config = dict(
    n_experts=128,
    d_expert=128,
    activation='swiglu',
    normalize_top_k=True,
    router_noise=0.05,
    lr_router=0.000348,
    vocab_size=14511,
    batch_tokens=131072,
)
Below are experts of layer 6 (counted from 0) of a mixture-of-experts language model. Rows are named router (the router's row for the expert), gate (a neuron's input weights, with its number), up (a neuron's input weights, with its number) and show model dimensions 168-223. Each number is 128 + 24 x the weight over its row's rms, rounded and kept within 0 to 255. Numbers have three digits each.
Before each expert's rows: a language model's description of what the expert responds to. This comes from a sample of Wikipedia text that the model never trained on.

# expert 28
It responds to: Opening parentheses and quote marks after a name or number, introducing ages, units, translations or titles, as in (age 44, (93 kg, "Seedling.
router:132132129143107116103116143114130136094197120082128105126129128157142116106135127116150140145140141127081149124149117138114089159114106128094107121149130147157100143082
gate3:127136107128143159114137114161143122092142127118104087133158140127144127130118075146133100149183143143081097127128133147149126065138150108144131130146126127122123175126
up3:138128160150113098121102171118127129172103132114163148133132122160125134115131141107132113110082113131180151132134127153122139132135104135121123133125140127149133130150
gate4:121103158118133107110095134146111075132115134125136135130117215131081139134105159127155067157146137095131148090137084126147112068096131112109134081140128075118129127133
up4:147113129108127117139120108136097115114096145136143131184150122155106180150067175142144138160082127128127114082082091131135135130115119128129129126128097127118146124129
gate5:130129110121137125107118144128060139158120100124162127148126082143128120157135133137122124096133170139134100118146135125129150096110104115136139169129124124140132136127
up5:124126110139167091123084122155110174128143087121105160141133167124133131122160139161134138139108136160133130125147106131103130100128152119149158129127119129083144114107
gate6:112086163145115130129146129122151087088127117164132109133132146131166095119118110132153058112137123135121124125111133082140134125146168111135140177114107137106166163084
up6:129150123120117076139127119166177138096128147072182115153129085146105138113117121161127122119112136128131175177138108140125120171107115127139113131136129197107109130123
gate7:145123128144120092134110125124110143170113118118134128145109135218158145138115120148117103121119110140124089140115129124093108126112133126135133101117086108116117132108
up7:135130185112176141140111123130132128109123128134144108128141118130128127128172133129130128159103101130122134132140148128112162128115148154126125151136131129123117130129
gate8:159136155136142109158122156123141109133131091113079118170076114140134109093139119114099105124153138087178116138135143109137102109153063155145092131128115175127125147157
up8:115146125138102129108146114140070123134093119123137110170123118124142055139121132116121073095162120116118134113124093125127180158120163128110147146122107123095132154146
gate9:146129137156107068118101130127126127108118118121160123102149108128112099137121157130119103166125128165120132129098063102134115134149164122140115142098131145108130134112
up9:113136106110159157135143114147128122160147140127076122148121136133132139113127097124124139086133122115137117122152180153117129127110085137115139116196114114146123131138
gate10:134124130120099122164109129109139117104170140131165117155130117118176129107135159140157079125152128123127124092123099152150098131116116121124118129139133094095140101117
up10:117099093126138124171113126106166106122162111147126153170148162124164138142138129134141104094107125137126144098126116201153126136144082123111131139119128098130152120130
gate11:137131165099148162073128098147132186138105119189149076122121128130100129099097137131166073143180196126133107107127128131128095153132110129107142145127112129102099123124
up11:159120112125160101151130162127144105109190128117112128153125138123117128133116104088108113117125122149122128143087131130119140101142123130124125101084118145140145170159
gate12:108113135131126131105144103150127132149144133106118118175147161152124154192127119159134080139163157128100130083144143114098107184113087121130088124126080148146131138118
up12:144071125110119107181103126128115135106127197124158104120136122130117102130115144091128090132122130114110126129097128178127115124098111137142115098107141075146111142121
gate13:120116151130125198092066156125120085100137101108109138068164138163125125128140103128127149143111135162102145104121154106132126107121128128123094125092162123129106107159
up13:104112121143109137134113131129167137144132134110170127128112150120103121128133114126144126129178125072118107129126161155110110134159125137132145135141120126164158122105
gate14:141115131149106140120120130119163147107130126136126125115127133143125161128126140116147104102131112130163128129162098128139128130136130108118165125145122132126154124140
up14:158117122131162162096099127112125144117123145130117137084148112084143130117161161109159103124124123110161187133135102122141090128102129172128157135117121115131127127159
gate15:135118133090100109118110130114125093104133143130117105123155094148129121113126091106134118135140091126114127137106132135140106123084143131126172112155174117098138113098
up15:154102116134136125131110128091147123101145127172108118125147116126209129117138113144124111130131069153135118155115122106116128097106156107117177128128197131120122095137
gate16:133126151154107163113136115097119149114184144133147131136100127133126124146129125118131175109116202134140136164135089127118071125107136125138055132132106129128156155152
up16:109130161164123129098183160120135125115144132132161128148094123142131130166177139132096160128110146193162130129125131112148108100082109174147114152140108128161162152194
gate17:118102153113130132124174128110127158138165138123152165116135109109134130146061160137123128137148139153133121168125122113121114131079129141125132124137117155135068168150
up17:161104129161129129139126119167130121117129114097111128137122165151102082073121126119141102121131122086085114094115121152143146083116160098123128131147114095111167060126
gate18:119106097122123135121099152134144126159131132085132093112127084139107126148133125160133152119086137128093095113098130157143130127091113169120128125132094130128131145135
up18:109114107097133113113119128144142133148159132119157099091132099140097181138121129121121113149115161128126106134107125154167134108105128145123136143116126109129130139132
gate19:109124123118153114160172074129124128127129132098168086126139128111138083094141124107141167124138076142118128161099112162047123131116096130127134178135126101128124128128
up19:126126112120132096122106093152127114088155131136116126109172139130162128104159168145136116145128082158143145129087206131084125150092154121106131134137161115123146136135
gate20:181140187125127167149119105125121112106125086131141113134139108145127130128118134120138131140102128136096192132078121189074113129136159131161091129116092109127142175113
up20:115090102134122128127125145137131136128142087151129140152123135164125122190105123117107109142137122179136147139120110110175119129125110124141140129101094115119133153166

# expert 32
It responds to: Second word pieces right after a capital initial, in names, brands and rare words, such as T-arg-a, B-erm-uda, a-qu-atic.
router:125162114084130143113097122126124107116121108128144088121079172123156083118159135120131125072109127139090097147180138125146134172154147117132115144133135108094187139143
gate0:146121120134136122146157128129108091201132129218135113119137135129126129103162117135146133100157127142132173123144124128110155138137132135138120155130125121144160125085
up0:097131132148140113127129138141123153104101124124130129128156139141128133129124158167130131165117128130122131123145131136150125114124129146107124113138149154078101132169
gate1:118129128104098119136144113118147117126124143092139127138143131128125120115133168147116120105149117135105148151125113099167144123134130131131092131120094157119119136073
up1:157148099119137136119132077070208157133120137116116107146126118136158065108100151127125114093163143094144106137189126162127147119119127117121137143135171086119132124086
gate2:122170128124131177132098125069105107106142108135117128107120208125100127188144116122120114125094148099078079128129100094134127160124138136174131143111117145132176176124
up2:118117153119065127081119107104082098111129101133127171096142139179116106145170140125137125123127110132121129144099134086122142114097142135120177129124121146132130123128
gate3:142150131123102151117106162136140122122125132140121121121111180119135095115171174130144129145110138125107113126135131172142080198130120151138148146137137127125161129118
up3:115220137134142137118153104144189146135131132116116128105108125130124100131132127129101125111080156123151112103101138152133135147128139119157141128132162177129140125154
gate4:164132172138109140139131138126174100098117082129115101047072145132122113120147139084145149122102120066141134149115131122129128128148127122185106114156150092099172107126
up4:139170121115114186143120128065124131124138148101134128137127090131083128138131154114134112148117134122123126105136124157137142117117182127103128128136129111157175132171
gate5:150137128125094134120161139094126136138128103119178092097134126156117090101137117157154088127125112103069112159117156124189112112130119104131143155139111128160111122124
up5:108141107115102146124133132123136117149154126109139131096111105116093126147172129105111128115130128150190134157138154136112175128117141128107152066143126123105074157097
gate6:141120120137088154131102133170105163104119143134112106100131194114149122132127130129130115124138140113079153128160121145160100145149115109134118179102115132176157146143
up6:115139139140158118138132126119125094102094162139104137130174130124113146116080130183128085172111154126137111136165122132145128110157150121168118114129084132215159126089
gate7:093154131124127133135102065158142143129124106107134061091128126116113124118071135141127116092143136132151147126141106135086079105146138112106138168141077129130134148067
up7:102096156152138125136151089128157128119088094129103145147120123122109074122138141140150168115123126145123136148127149105135112114136083137132127129144124128094209174105
gate8:184131117127132137101112162180117118106150183099154142100133122128133111138130130138110181128161105125126101157162101127128116092128096155135128122130126144153182130181
up8:151136151172127133150182132170132107135126099122122193103123129123123131120128127102090154186126139137120157132078111158100137163100149137170123136065114137102080127094
gate9:176129109163140124158149113129149160102144126115155138125122168083184122106160124139161129101121124125102102146131160128133085127130118119150129119080119144113146119134
up9:071146135148124148132104139112112156125136110099127133109125062142127151138146134128128099119113112134128131149138111144084168134128123155124131081097131127146135125090
gate10:151162046128126143121100094123127129144121144113133085137088124129130121128182141104131123143114118162132108134135113114082137147180158129108139158142185109111135155102
up10:124106104121180106141115163145058139088177067117114127081110151120117134127176133131144139119138090135158112118130087124174118127122124091095141077087119158109143143118
gate11:168115109118158150112108105100136120141111132095112123124156137115123123143161142117111143087096145163121104138133123129130133158114135105169157060075151131101118120132
up11:147119106127118151183135124100142126112162146175141132127124195167103119155130132126098088112130118130115128149127144081082149082157138146141111114143128144148175081138
gate12:160160151080143131083128122109089122131073144108130130124102116093127183102126137128178132131131127150168135131139100120116095139156135126109127092127121117066157122141
up12:150121149126128124094104168133119063136100157152138111127097144160129128124115135136160123113112119153132146158107111130145077129151136129130105117154158074112139139167
gate13:125119119126159124096098115131131058142127153132104121131070139139153120133140170107159145107094127125101136165163149122117092129141127120136123135129131126070172111097
up13:151105121125123133106101074127153105180086146151105114125121133124127070157125136110127147147108159155140161131166122118133110159125135163163136119122136046085175132111
gate14:131136137113103135142122153116124147114113125127133126117104124126133146130139161132101128138184082091098105110158112134161117151188154159130128157066129119111151132135
up14:131153122177092132130158095161185118105124112122081137114130111135107128127119140127120152156130124133125118127123169135177101123140085130149152135163107144137132127135
gate15:124175079107126112142072160128144131119135141152110147140114127142115078105144095128135150091139140150157135138144193109131107141134130138143126153132133076090155142116
up15:126180144126132175083153170137130128055118114104138125125147141137159127106125138111122116141111125087142160128151101124153155079126113194163120126116098128134114125103
gate16:137129139133126140131130110113123089119127131113177127113096131128146095132129130122117137127124129086158101148133180129143120149116124125120126134111135113139124089129
up16:145097141170122131126120092132130096053092159116146117136141144135131127139157128130085132120102119118170128144116128134128115198135156095107130155127150081108132124156
gate17:130162122111169113128111125139121074119128103125127119139094135142147139107100161141170113086128194145071110132156124147139115099116137135124128135125120109125126128129
up17:129090117127106114160160121131114130126136133123122191116142099127127128125120135093128161187119140117129135144094132081109133122129107136129140119047119112167117104135

# expert 3
It responds to: Spaces, decimal points, dashes and signs just before numbers in statistics tables, such as | 30, .247, ±, −, %.
router:085137093103107117116154128154145128086173109140124136107144117140119141116140143123080146097139110163104106106154116112118111157150164146179077144115160138138134109127
gate3:124103112109142159130126112130149086143186130124146126137121145138141097126117140144137124095117136133127144145124124168132121135145107115142086138111130157159106077060
up3:117141185119104130155101123141092149103114110161127126123110125119092164138128118080153148123127163150116118107123122129110122127115148125113126128130129134108144160141
gate4:124113149123145144073107125127177113120128133144128117083125124164159140140117112086108133126113108136169079125171138179126106118134125130070129131081128127092115100142
up4:129181141187143131131136060137087126122099125114131202083105135110124117131102125161125081134132132115094153206114129113085128123159125092136136079156109142121131169118
gate5:128105115137136146100127200111119159120167125151157154128154161134126134044167081129129128127118127128142164135131155131159107131119171145127146121161091128172158126113
up5:126108131176153155158140121130122089160122144157128134148163127143066124099120126176127136095149148087136113135121127122175121119135121141096142155167074133138108071160
gate6:152169168083109118124142137112171108087092118080106098112129107152140104111138129138113128108091101127137133064141133132124128145114149120138134165118126116124115102155
up6:147138134092116117142108089125141121107089121131128133114198153098161102089125164133139162120117155147115141137134115134123087117155138124119139148135091092143127109165
gate7:145111100163166073131116107108131131137137140124165120118151111127103080129113131123170138177180127120128140085148149134142103127131142110134065052196128134135094115131
up7:098110127127075115137126136109136123141109104081143150131059129153189124171130134144101105127176114126124156125042109151073141120129120124129156150104142075082114123088
gate8:096119103087129138100103103149100195127108130154133115126102139087108121184104151141127132136131123133076182151108131119139137130071089135142076142096176136090142124109
up8:076093102119078096139146156141082129131125126135117097117128137144151135161148127112127135106144160131133150135127131145124124126079133146161117144114181114113114124163
gate9:181088152117191118128137120123102142140141133138128141128113129136116094153110145119080127119137123120104093110127126143129146116176150168151128135118084096132096132140
up9:162141111129124107091170120101121115133164103120151120122112155146130128120134120124115144126159092135149101139165132124167157167130100137093146146134125133080124147117
gate10:144113122124186093164128108124134131128197127075151129131107129120129190153120194152106120135138065113127130141127106137132140169140128146110089134115093100132147095123
up10:132098146157174121147135128110137162110135120102110102091147126091096145195086140114144128117110047133134124111167126129171098154160144151128133129095093124129141149147
gate11:119107135140128163107175128124145180137158102120133166135143090154099126117150137155128143134115144126132085117148144088127114126119165141120151129167130117182178091136
up11:131117119117119111135167113147139127126129126120119129114113127118131123133115140098118105129128129173147127125125141130089119115127142131116119084123126114146118122104
gate12:131129121187131143117109145121122146104142064124158143128124145077134116078106111105127121137130113121113150122114174062127140172150084120114106130144103142126128123141
up12:112127116114176117144117100132128125136119174107144127111133143151155133126108141171119103136106140157131137093091119126125135125123129141105124041115123103113132096176
gate13:122111128141144139150128132073114080117115101088151168110165148134096134123165137070094077132099155130125131099182103163134110149129183131127121140071120106128135121152
up13:127153097148111110145126099139142160142116137149154073134077133128137129120085130127131128142174113114071109129082099132084151042124107087106103122168127137147123087095
gate14:128092139124140126076140126075143174169102073134134091118131101125123124130152133143111164137131117094127110101087139130130079140133195105125134113113171118122109094116
up14:121119178150149166139103115164091120108144139153124113118116134122093126104055108121145065147100132147139129115120137152150144116138142136122133115089142133141129120115
gate15:124078163134150130126154153131162134148131084108132142085162112142114129088147175095127177114117120129134122129147105152123121086133136107142088110125162104140143130142
up15:141158173114143133111111126075125156111143162162136118130146100137137121156106124132147159143148110124129102111133148115126126163126126139121123172098118128067123128128
gate16:097127110127163130128122100129132125130133096172122099120124090139145133137135157122110099113151151100129129104145129083131094124152127084143107150137123129178121153129
up16:113164143108118127111129140150110122117137147096144151140122159139118103088060148079141132116106119171130137147120128159085152136068151200095135103129127139096138121122
gate17:166127088114128136129081154151170122157163128172154124181123116139122146146113097119117116125131131127154149126148185116123118100161116082148114076110118106104125116178
up17:176133101121127170174138125136208143133140135131130115166123075111096126139133118088123156151154131125116127123124163155102132171162147099171083116135169086106126153132
gate18:130143148166140122122121083111137127200120103119129121108123060127105129099122179131105104118101117126126132139135118068134128110123121128136082124134124139106154116132
up18:133136108121126143118085131091127089158112139101163103092148155140147145128114118071139113139127159125139122121124131089126111124173108112126132132113118153112119128104
gate19:106140138114145141124103121098110109128170127124103114126128080084119114153112121160127148132191107078117128116119097134135113122168110136145089128164138118087152110119
up19:159081121096131133166093154129083130129095114132131158127136166131110129152117101151121091124121127149103116140121168137091135146141115131123131207167075170123132156128
gate20:123134109142161120170118142143089165078156130110113126065151109086083068107137138101136126123157126138144150140143135125104127128141131135130112127126064133149134128141
up20:126114103123142120192108158092119143105133127123114121133151084108128087130132154135110128111169125138135108123127098126063155128168106129151138165135102119129122114096

# expert 31
It responds to: Word pieces inside European surnames and place names, often mid-word, such as Hart(s)ville, Eind(h)oven, Reyk(j)avík, Hunt, Evans, possessive 's.
router:101095154084144083113138130139146062131174104125113082116122138106146157110149139123122114090142122113139127106192139140130124148162146146118174124150119123124140142134
gate0:175119118120121125136129130130131111105129142127083126068077163144123131128155138157116137117096099147129147106132139181140120151114114187132169138186117129093097069103
up0:125128165147152082117096112114140092153152125086119137196101084134152141124116112149128126134139139126137141136120114132122112111067166099181125135117130089116146139159
gate1:131127131131132129102126134128122063126161132148132129109129124130129147106158174127124127168116115127123131132106165150127134154132129167137141127126126118155212127128
up1:142089146136139154127128161116157155133133156135091139082148144177103136132111144147068097145106138126131139111105162135133145074132102174162131133132110091112127183165
gate2:122115176136152109141144122111115128142153123109130127150136109134147144112120074172133083104104121136102140128174101088136129173090130166140109168126108112135146124110
up2:142099176133138114148128121085137092079116135093127155158119127118110158143133080138134117137108121121116127128143094116123134130125123128159147117111080116127128176115
gate3:119109161124151119120119154105164092110131140124107073126071165166117139127160148140080151128152056116128122085120140118156076191120111099127148137139149067139127128158
up3:060083114124107161120141144111134126110137121134139139103095136098093111144147150137120119087144088133142088109125076106122126135119121126140124129194129155127116144112
gate4:130131089088123104116150125123117083123130123121129121137128127081137160134101081125134087095092131098154135114152098077148106086148101173133147121146092128130162119112
up4:105161147120126181148170115138125166136134166135165115108164105166101117162140126080104111201123130152124110101099134091159144124122139154138126107103114125127106135201
gate5:133081156090129102162076100130134117127151130091086115130144116120124119112151115106157130122125118137152129108147143122108114128123133149130185124126093109112125119167
up5:092121125125150134155131090122132131166098137168154134067159157138124087142123096133130161124151135149141131148130127121118141132115128076116102080083136128108113144116
gate6:115104121087135120163142117130070095125128126111144164126140140120160092119153080107131125148135097100164104127125132153130102132131099157126119115112125116175137137150
up6:137124121120160140118149117140112077120116126128127138111126155102133129118180087129115169143127136124150091143089129125136121136138110144128153092110077130174152140151
gate7:108106123138138123124125120153157127119180160095137085131169128120149119122126095124146128082130114164110132132136088150099150146163128132139186123124133112100128151115
up7:155140120137163121145154131069124126135113118129122107091125137129109108123143111123113101119110133127142130182151130122168105107109172109123126147145150137116140127156
gate8:127115150120130151114141128119132117134155133120110127121176160103120125137155097147119097119124075178106100151104133094095147105134126136119122107132159123135139138133
up8:112101170181160135123138154081108163100134124147106130126129120147120130064126183124118111137141115096157089134081131135121098149099126117130118119141136170151139098121
gate9:103146152096143139155129150133146137105118110127123100104152098135134122132131140114102127075145177083130113136135107147123146150124152153103143175126127120120127138152
up9:122082083116121151119113140127138157170122131125134143194145177129151124128121079131135129188118116129096095152115155113151111113135122178127095098106154139100140121103
gate10:120120128095166146130113146126117128106138157158099057063171135110125175147133106119121103119124106128134154131118145134112116154107123126122142107134104102101139110113
up10:130112084124132103153096186125144128128135154125138113095152148110133142128173113153115149133093118146131128125075092062129098128129106117152170171135107133083125136124
gate11:147121122103124125085100103123162089110177136124172156119095157141139143186152118131089154139137123142151165142178111178155155159086140106142136146127169123128178119161
up11:129120140127130110138168129123079132140102140142118134159137158131126091158120089105153081137136131111133121089114129079116121127119096181107107145132145127086100111096
gate12:124152131143075132139126126120144131126172126099113080131128140106147113134165133102162132141125109150134118108125148101158113150147150100135143113200144137134100177162
up12:146131134128130124128131128157136177086063116194151143153150128175119137130119090134111108129085123135120146147119086142128176128137120081113122131129128073143197130168
gate13:118111134086130110143187116147154123178146102107137103146142176139150117136136132131097108163156163127119120142129089088110120170149122131113147151108072127120123134139
up13:127156158117142131122208160135181099138161098061158143114113188108142133116173125126146134132194173132131123163111125125118086137129130124132137124107119132092145127136
gate14:114137144098107103137131101153137131133160189150128093146121121146198113088154121167126109179138153166138129075122099174134143130123129138087140149124159090103160133201
up14:101099158120123106137146120098148113116131180159116133076121151147152113059110088132138127139143131149160130116129109182148131140131121114065114146156152126141146146170
gate15:120095148100072114124095059111191159104150112107135107083141190144193171126197127085130110139151145121086132126118128104104127136150134127130155130106137130134129136111
up15:130113127112130146118110087115176138090162145137107110123116109155093123131129100097170122165170132088127135089133139109165137120215089128093128190167151125133154172145
gate16:130145181121126126089083075120127090137157096115153141064153109129128116121121128123130172132113125052174119141173115117122115127115132125057133135129127129116171122132
up16:158119154156129129107148107106132130124134116121127125096154103147149104139153119183147122092128096155128093116120112130127122118079137084104130115130127155144107109139
gate17:095133127100135113114113127132134117099139123137136134156137057144099151064131122203130088181128116119132116127125116092102100137094153108143101134116108130107111169165
up17:152127115128098119109157136136091115175106087134101158106133137126126072171128165136134146120124096122126130137127136181142135133149131122144191132186126088161119095129

# expert 42
It responds to: Common English first names starting a full name in lists, tables and bios, like John, Robert, William, David, plus initials' periods.
router:131155104107162154092098123176141066094156149162128155090119119109122123123123112095105122101136152158145150095116142130107149138126133147131123102153169132148129143126
gate0:127104171125140095135117150141133127144141114144134112143106102085132101108123139129133144122153120124144130149134141128128100103121094132128137061123141124149142106158
up0:120123100138101155093128113119128146127105106099117131127131169153083129129111132127151149146117122172071148098129112140164144166168119123136153157127120109134099130081
gate1:105115136135120072052106121145141103126162111115134077160137127091147131126139135109144120129144141108106131131088154173143126124123106149145089123124120100118112121152
up1:128133114092131120135128108148064147102131149126122130129102127118126130104185122121117137134171124137161119151152126126155139108130122167140133124119123079138129131130
gate2:134130092142131110091116146148108140135199131126109121128136130114129129111127045092124143094166110094122135117129121151150154129132124146114125130135122110134127122164
up2:161145119129119135104098140099123135130131152139140171132153128130118122110123114113125129080162119109143135129161094116153143103163095149149132120074131139171097163145
gate3:126143154125146129103101067181117130155164150121125134131133123101129126125121089097142175174131156126136121132127163153089110108173109131150125133126117170122144099186
up3:121132120131147162139100087131116128147129203176126133111132120138096127086126093107177168161147129126175118123127116146109134096130114112182135139128120170138140108156
gate4:076189127136130121105129116159143131133142116110104119135168179122107112179111104111111122140128139142112124124084132109118122136169092140138127130152129140145143107135
up4:094099136131111125120138109065124114167087164136149128093166105158130144127143131098191112128132117126089136145147120082125129118112111104133116138136117138099127144127
gate5:129122085122127165097135137131134131109159130176091138133129101082093128116142123107132126127153090144129104131111089141121138129141127137082102103129125087141124144120
up5:126092110116134124111122127131118138160117103128140139097137116174132110126130158157163059165121104098168161129147184078171145107144124133116133138128082127134121145117
gate6:137110163147144126128129135134124170135159128123133136085128121124126120042134094128104106126142148143157149128124116171123129122127128221143129180115159165112131100122
up6:099089189125097108120163094128143147120174128172163123109122103121112155144098082131106166129186138128160213069113124128125136126130156130139098124104118144128136129131
gate7:124149117115111141093094100105146179100129103134127107138155135153125132145115151113108161129151120131129142079097129118181144103129127079115126125187060120127163126135
up7:127089124125128136127113127121114163116122125168133158123107122183150149132112175109085124127139137128125138095099125113133129092111140109112128132146105117168173136151
gate8:131200125125118140109119102136154083085202162105118131086131135124117154129159133153153163134132153124179120104114111125129095166165141140129119174108128160138137132159
up8:112158133130154148131138129192128125064128179123092124079135122098109149110133128118135156129135162100170122103088122116126126163140156126165141186124139173132121127133
gate9:150132102131156121125132159146117095137162122115137132140133143155159091128119119102091130145142128138093125152071165163145130164137101126129131150147149079076103147108
up9:126114136128128127120138111132147208127099123126105133109128134134120115139127140137150131082070163103132127127169127101125117110111126117155132072122095142136098108118
gate10:130095139102137197031106157128080122137165113115146101091097186116128125084182124091081124144144157135153153129074142121111131154116128095102134116134141134160133128130
up10:138159094094160182120128136140101137128131118135122143133079175118136117119152104079108102112132123146145147123117150121130145149131134113106140115140124131151136114126
gate11:136138117079120117123113087145130118119145124128154133144103127132156058138121146129129071125125141168168138117139174102189151134175105163143080151105123156141144124103
up11:099137111078096119126126088183123096127164112105115136131111138102132099135129136100135094130114166169129122103123186130171149122168123146140134139128111145159141131121
gate12:137173133084109133105121154139133093122161164133090108133129132134116104192113118141126125109115132132115125110132152200088183108108100135126130165076163086128111117121
up12:113095123186133140141138134088094125119098134116133137126120119184130158095177120138126127132145125129118121147131139090130102135099168100117079146130123130131144135129
gate13:095078194087168139099141117151135145157159172132125114121123160125089129143140063129106151080098132122116159103114137143141115118131123108140131136128134102128116132134
up13:118128128139130126155129153078128152136151142118117139125133075149134087144126132150156195098141111128156127086141131151137098145113171082146111130109163125152110127113
gate14:128124127148108106125094157110137120135114099129102120057109100229139079141140153115126136128164127145118107080104112124101130173130115077130127112100114163114137154123
up14:101127114119099129130086141108146139147147075119108132091115080238143091132152134134114129126160143156123158105138109141068135167129104108120136131119123124154096152099
gate15:146117128164111149144140117133123089109161184132135127091154147147116153089129151072098134139162118127131126131124108064148130151145145110136112137191131134124154109136
up15:165140140120134070126124125144124158188087110117073138143097130103169108161121119129128117154111128134092152156128129190130139097138105141136132141069122125129081138102
gate16:074122102150157147122136129145098169123174091124109128108150146122124108144120123119111099078128132114111128112155134120135123130150059183155129122132109121138136157131
up16:102071148115145134124095138135135172113159142147124091146096136091174130131106121119127096135147096133116091104127157125113147132170139127123131113108104210124133132135
gate17:132137145157132141140129062131135128173142128122127118127121123153144092099116111078128145127120130093151126087127073082102177155167092114116136106120127128136085111151
up17:097135163112157094083141128126130135128128122116107128106107143136127130121128106117129137151111149130114104144144138129162169134081106105083146123116124097147116115078

# expert 56
It responds to: The first digit of multi-digit numbers, mostly 1 or 2, starting dates, years, money amounts and table values, such as 1924, 28 October.
router:098094118155129137101162106125101117168166143125123102075115115126117138149116110148128145163090120144060106101124115097135136147175158127097158124106124115115132128115
gate3:070135119112131145123131124128089138132130118128099061102188188119123164102113128129128123127107127121161125148139168130124124119140121158125129149153118108115145139133
up3:089101164114131128109155151137087140151108113118131120130105158115110136130134125123142116128121137096109149123114133116164137152126156129108140138134155135153110062112
gate4:120129160136130141174154132121120152126127119172132079167142138094120136111128134123092101149126133137093173118137119041124123118138128122123099153145153105129126047165
up4:117109082149092126115121151137105110115169124108110149087123109132153116154126083128167112133131110082128123148128127157120126124130139108134148092139125168126118131142
gate5:096112082128122126126134105117107143140136163126128135091086132153128133137140078138128137141102134122143114154136146138096111112155127083120134125179102140151141114169
up5:058125107138128133117135096097147153138179134119141111087081133127121133146147135141146123127094123164111116172129140161120110116155084095092144123158118121128158113188
gate7:128114123083128121117133150141117128103157114126121138159130068128156101092084155159128135158111113158128151074161125152132134171167091136109150119090118136155160129104
up7:141153080098132169150095103117160151150113142132118105174129130178108147152153121054130128139135147126158136136134162133066125192125119133138112172132129137081134131133
gate8:138082137156127134118146059113100130146133116124120127141145103173149164173141133117129137155137107109127104113146137102148104116193119153110126110105104126151123126137
up8:148165140127129132093124110155129129133086099114095110153131131161114108119126117122102099127150111128128100131171154136126126093140073158119129084153140114152079139110
gate9:110112100130131037121098151142150111131126128127129118107128110162092153139116121156121106118131128085130156123127130109128078147186132112122150093155132118114124174117
up9:103108138123143156132125110121124123122136120136106122122088156166096110099103134108095161184090132128123126165075095124134123142177120125119123122128142118134107140087
gate10:124143141125096128131119117127171142132080128158135120105132119098106101095125139115171132140117121134107164122138131127132115106139123123120120111131151152195108115109
up10:147127106144151141114127150093105112101141138143099124118105154152148124134165119132127088096107152131117126132115148100158140133129169112128136157138054134065149137130
gate11:202117128127139106147151120143119148136147134109148093132143129122145109117127143109158099136107074126129138060132145122163125086099125105106092140189141117112135141192
up11:144140134156113150075107142104103127113161142127068122055116107128107159126132133125123151099137162131108083144129122130081131128109098107180137125110135105136157126123
gate12:102129147140129056146138098098105131045157143153110110130135122167087130136112097123091129116135146093095131152144093083135136093125175172114162129132191134151128113138
up12:119176136105103127133137143145128107183120143135190104102142147097158090128144112093123149122136144141184100157139159132133147125150071116137110134134114159101116133107
gate13:053107124139120122133133126122132133123102125115130072110112126178152128176139127105153133170113086146127150117105122147096143097166113133139133048144101107095131137124
up13:191145130118136106114131097135128114113144124129137198141148114094105126081118128143117121091138166118136106139171129096167097128096134124108120212113155164138124116136
gate14:161132123149189165091182133139163131146130090145071135147134095125124097131177144128140131096112142133109129133112100096137128103105114140131136135124121148126127098120
up14:125112087106096129147129104147090108081120130138139123082114131104149118158089136120159110123140130164127092112164161130117082132124145153121145124079131123124134121140
gate15:136130146133161118148128106141122140142146106129171128128142149135123130139100083139094126113128131145126110118112104143128119133128146131143111136127092109107119130161
up15:126130122113202076121115086129099170119135122097132105124134157130145134128103067132105111148147124123122127139123131114067111169118127118149117129127112080136140124171
gate16:128116136145177183213126111108110120122121138097124144127146101086100137181109129099127115174119147141135135125128130228122111147166127108141114115138120130139114136153
up16:134140126076088092120119128107134142113180126140129087186142109175151174104102112103128183098106098158126132124143128051123156106123115147131119129157142118069127060107
gate17:119116106107159135152152160102147086145090122113108142122120119098081113138131087141137054171099116120103134129092119087094163127086110153127134105208108137139101117137
up17:128163128115131138111110083137129147118133130165121088081137147157133101128161134140136128095097132137130135125149113161123119122141138108155130094114155147136100141122
gate18:136114154135102169073126138096111118159144163127128120125104161099160125139134134081111125145119121099107137085100145176184149122133090200179150130200123143180147167095
up18:121139117127149084124148128164135147104130086137160113160145120144124127131136122160166145113139128178136112136144125096102114136115171056114129158102109086115129103138
gate19:133130123126097124115197110126130080082125126155141133101118093142109109139168121151145096135077172130110159099115114134128162121150127132066099059152110099089139083147
up19:105134117151187061069128080130131086100128134132176156064112097083148096157158118135099148169107128140134142129084096114172133083105125114142114114146141129088128156127
gate20:147155147100125120117096168115129124146146147126122147153123112198143128144144121128140112118147130115118122116117140114124130117136133134163131139131104090166160151130
up20:128108127113124115118134163137162123148168146121124147137120157128138109129152139117167050109119133138173084092103090156103125135131128121128129137194163122123148123161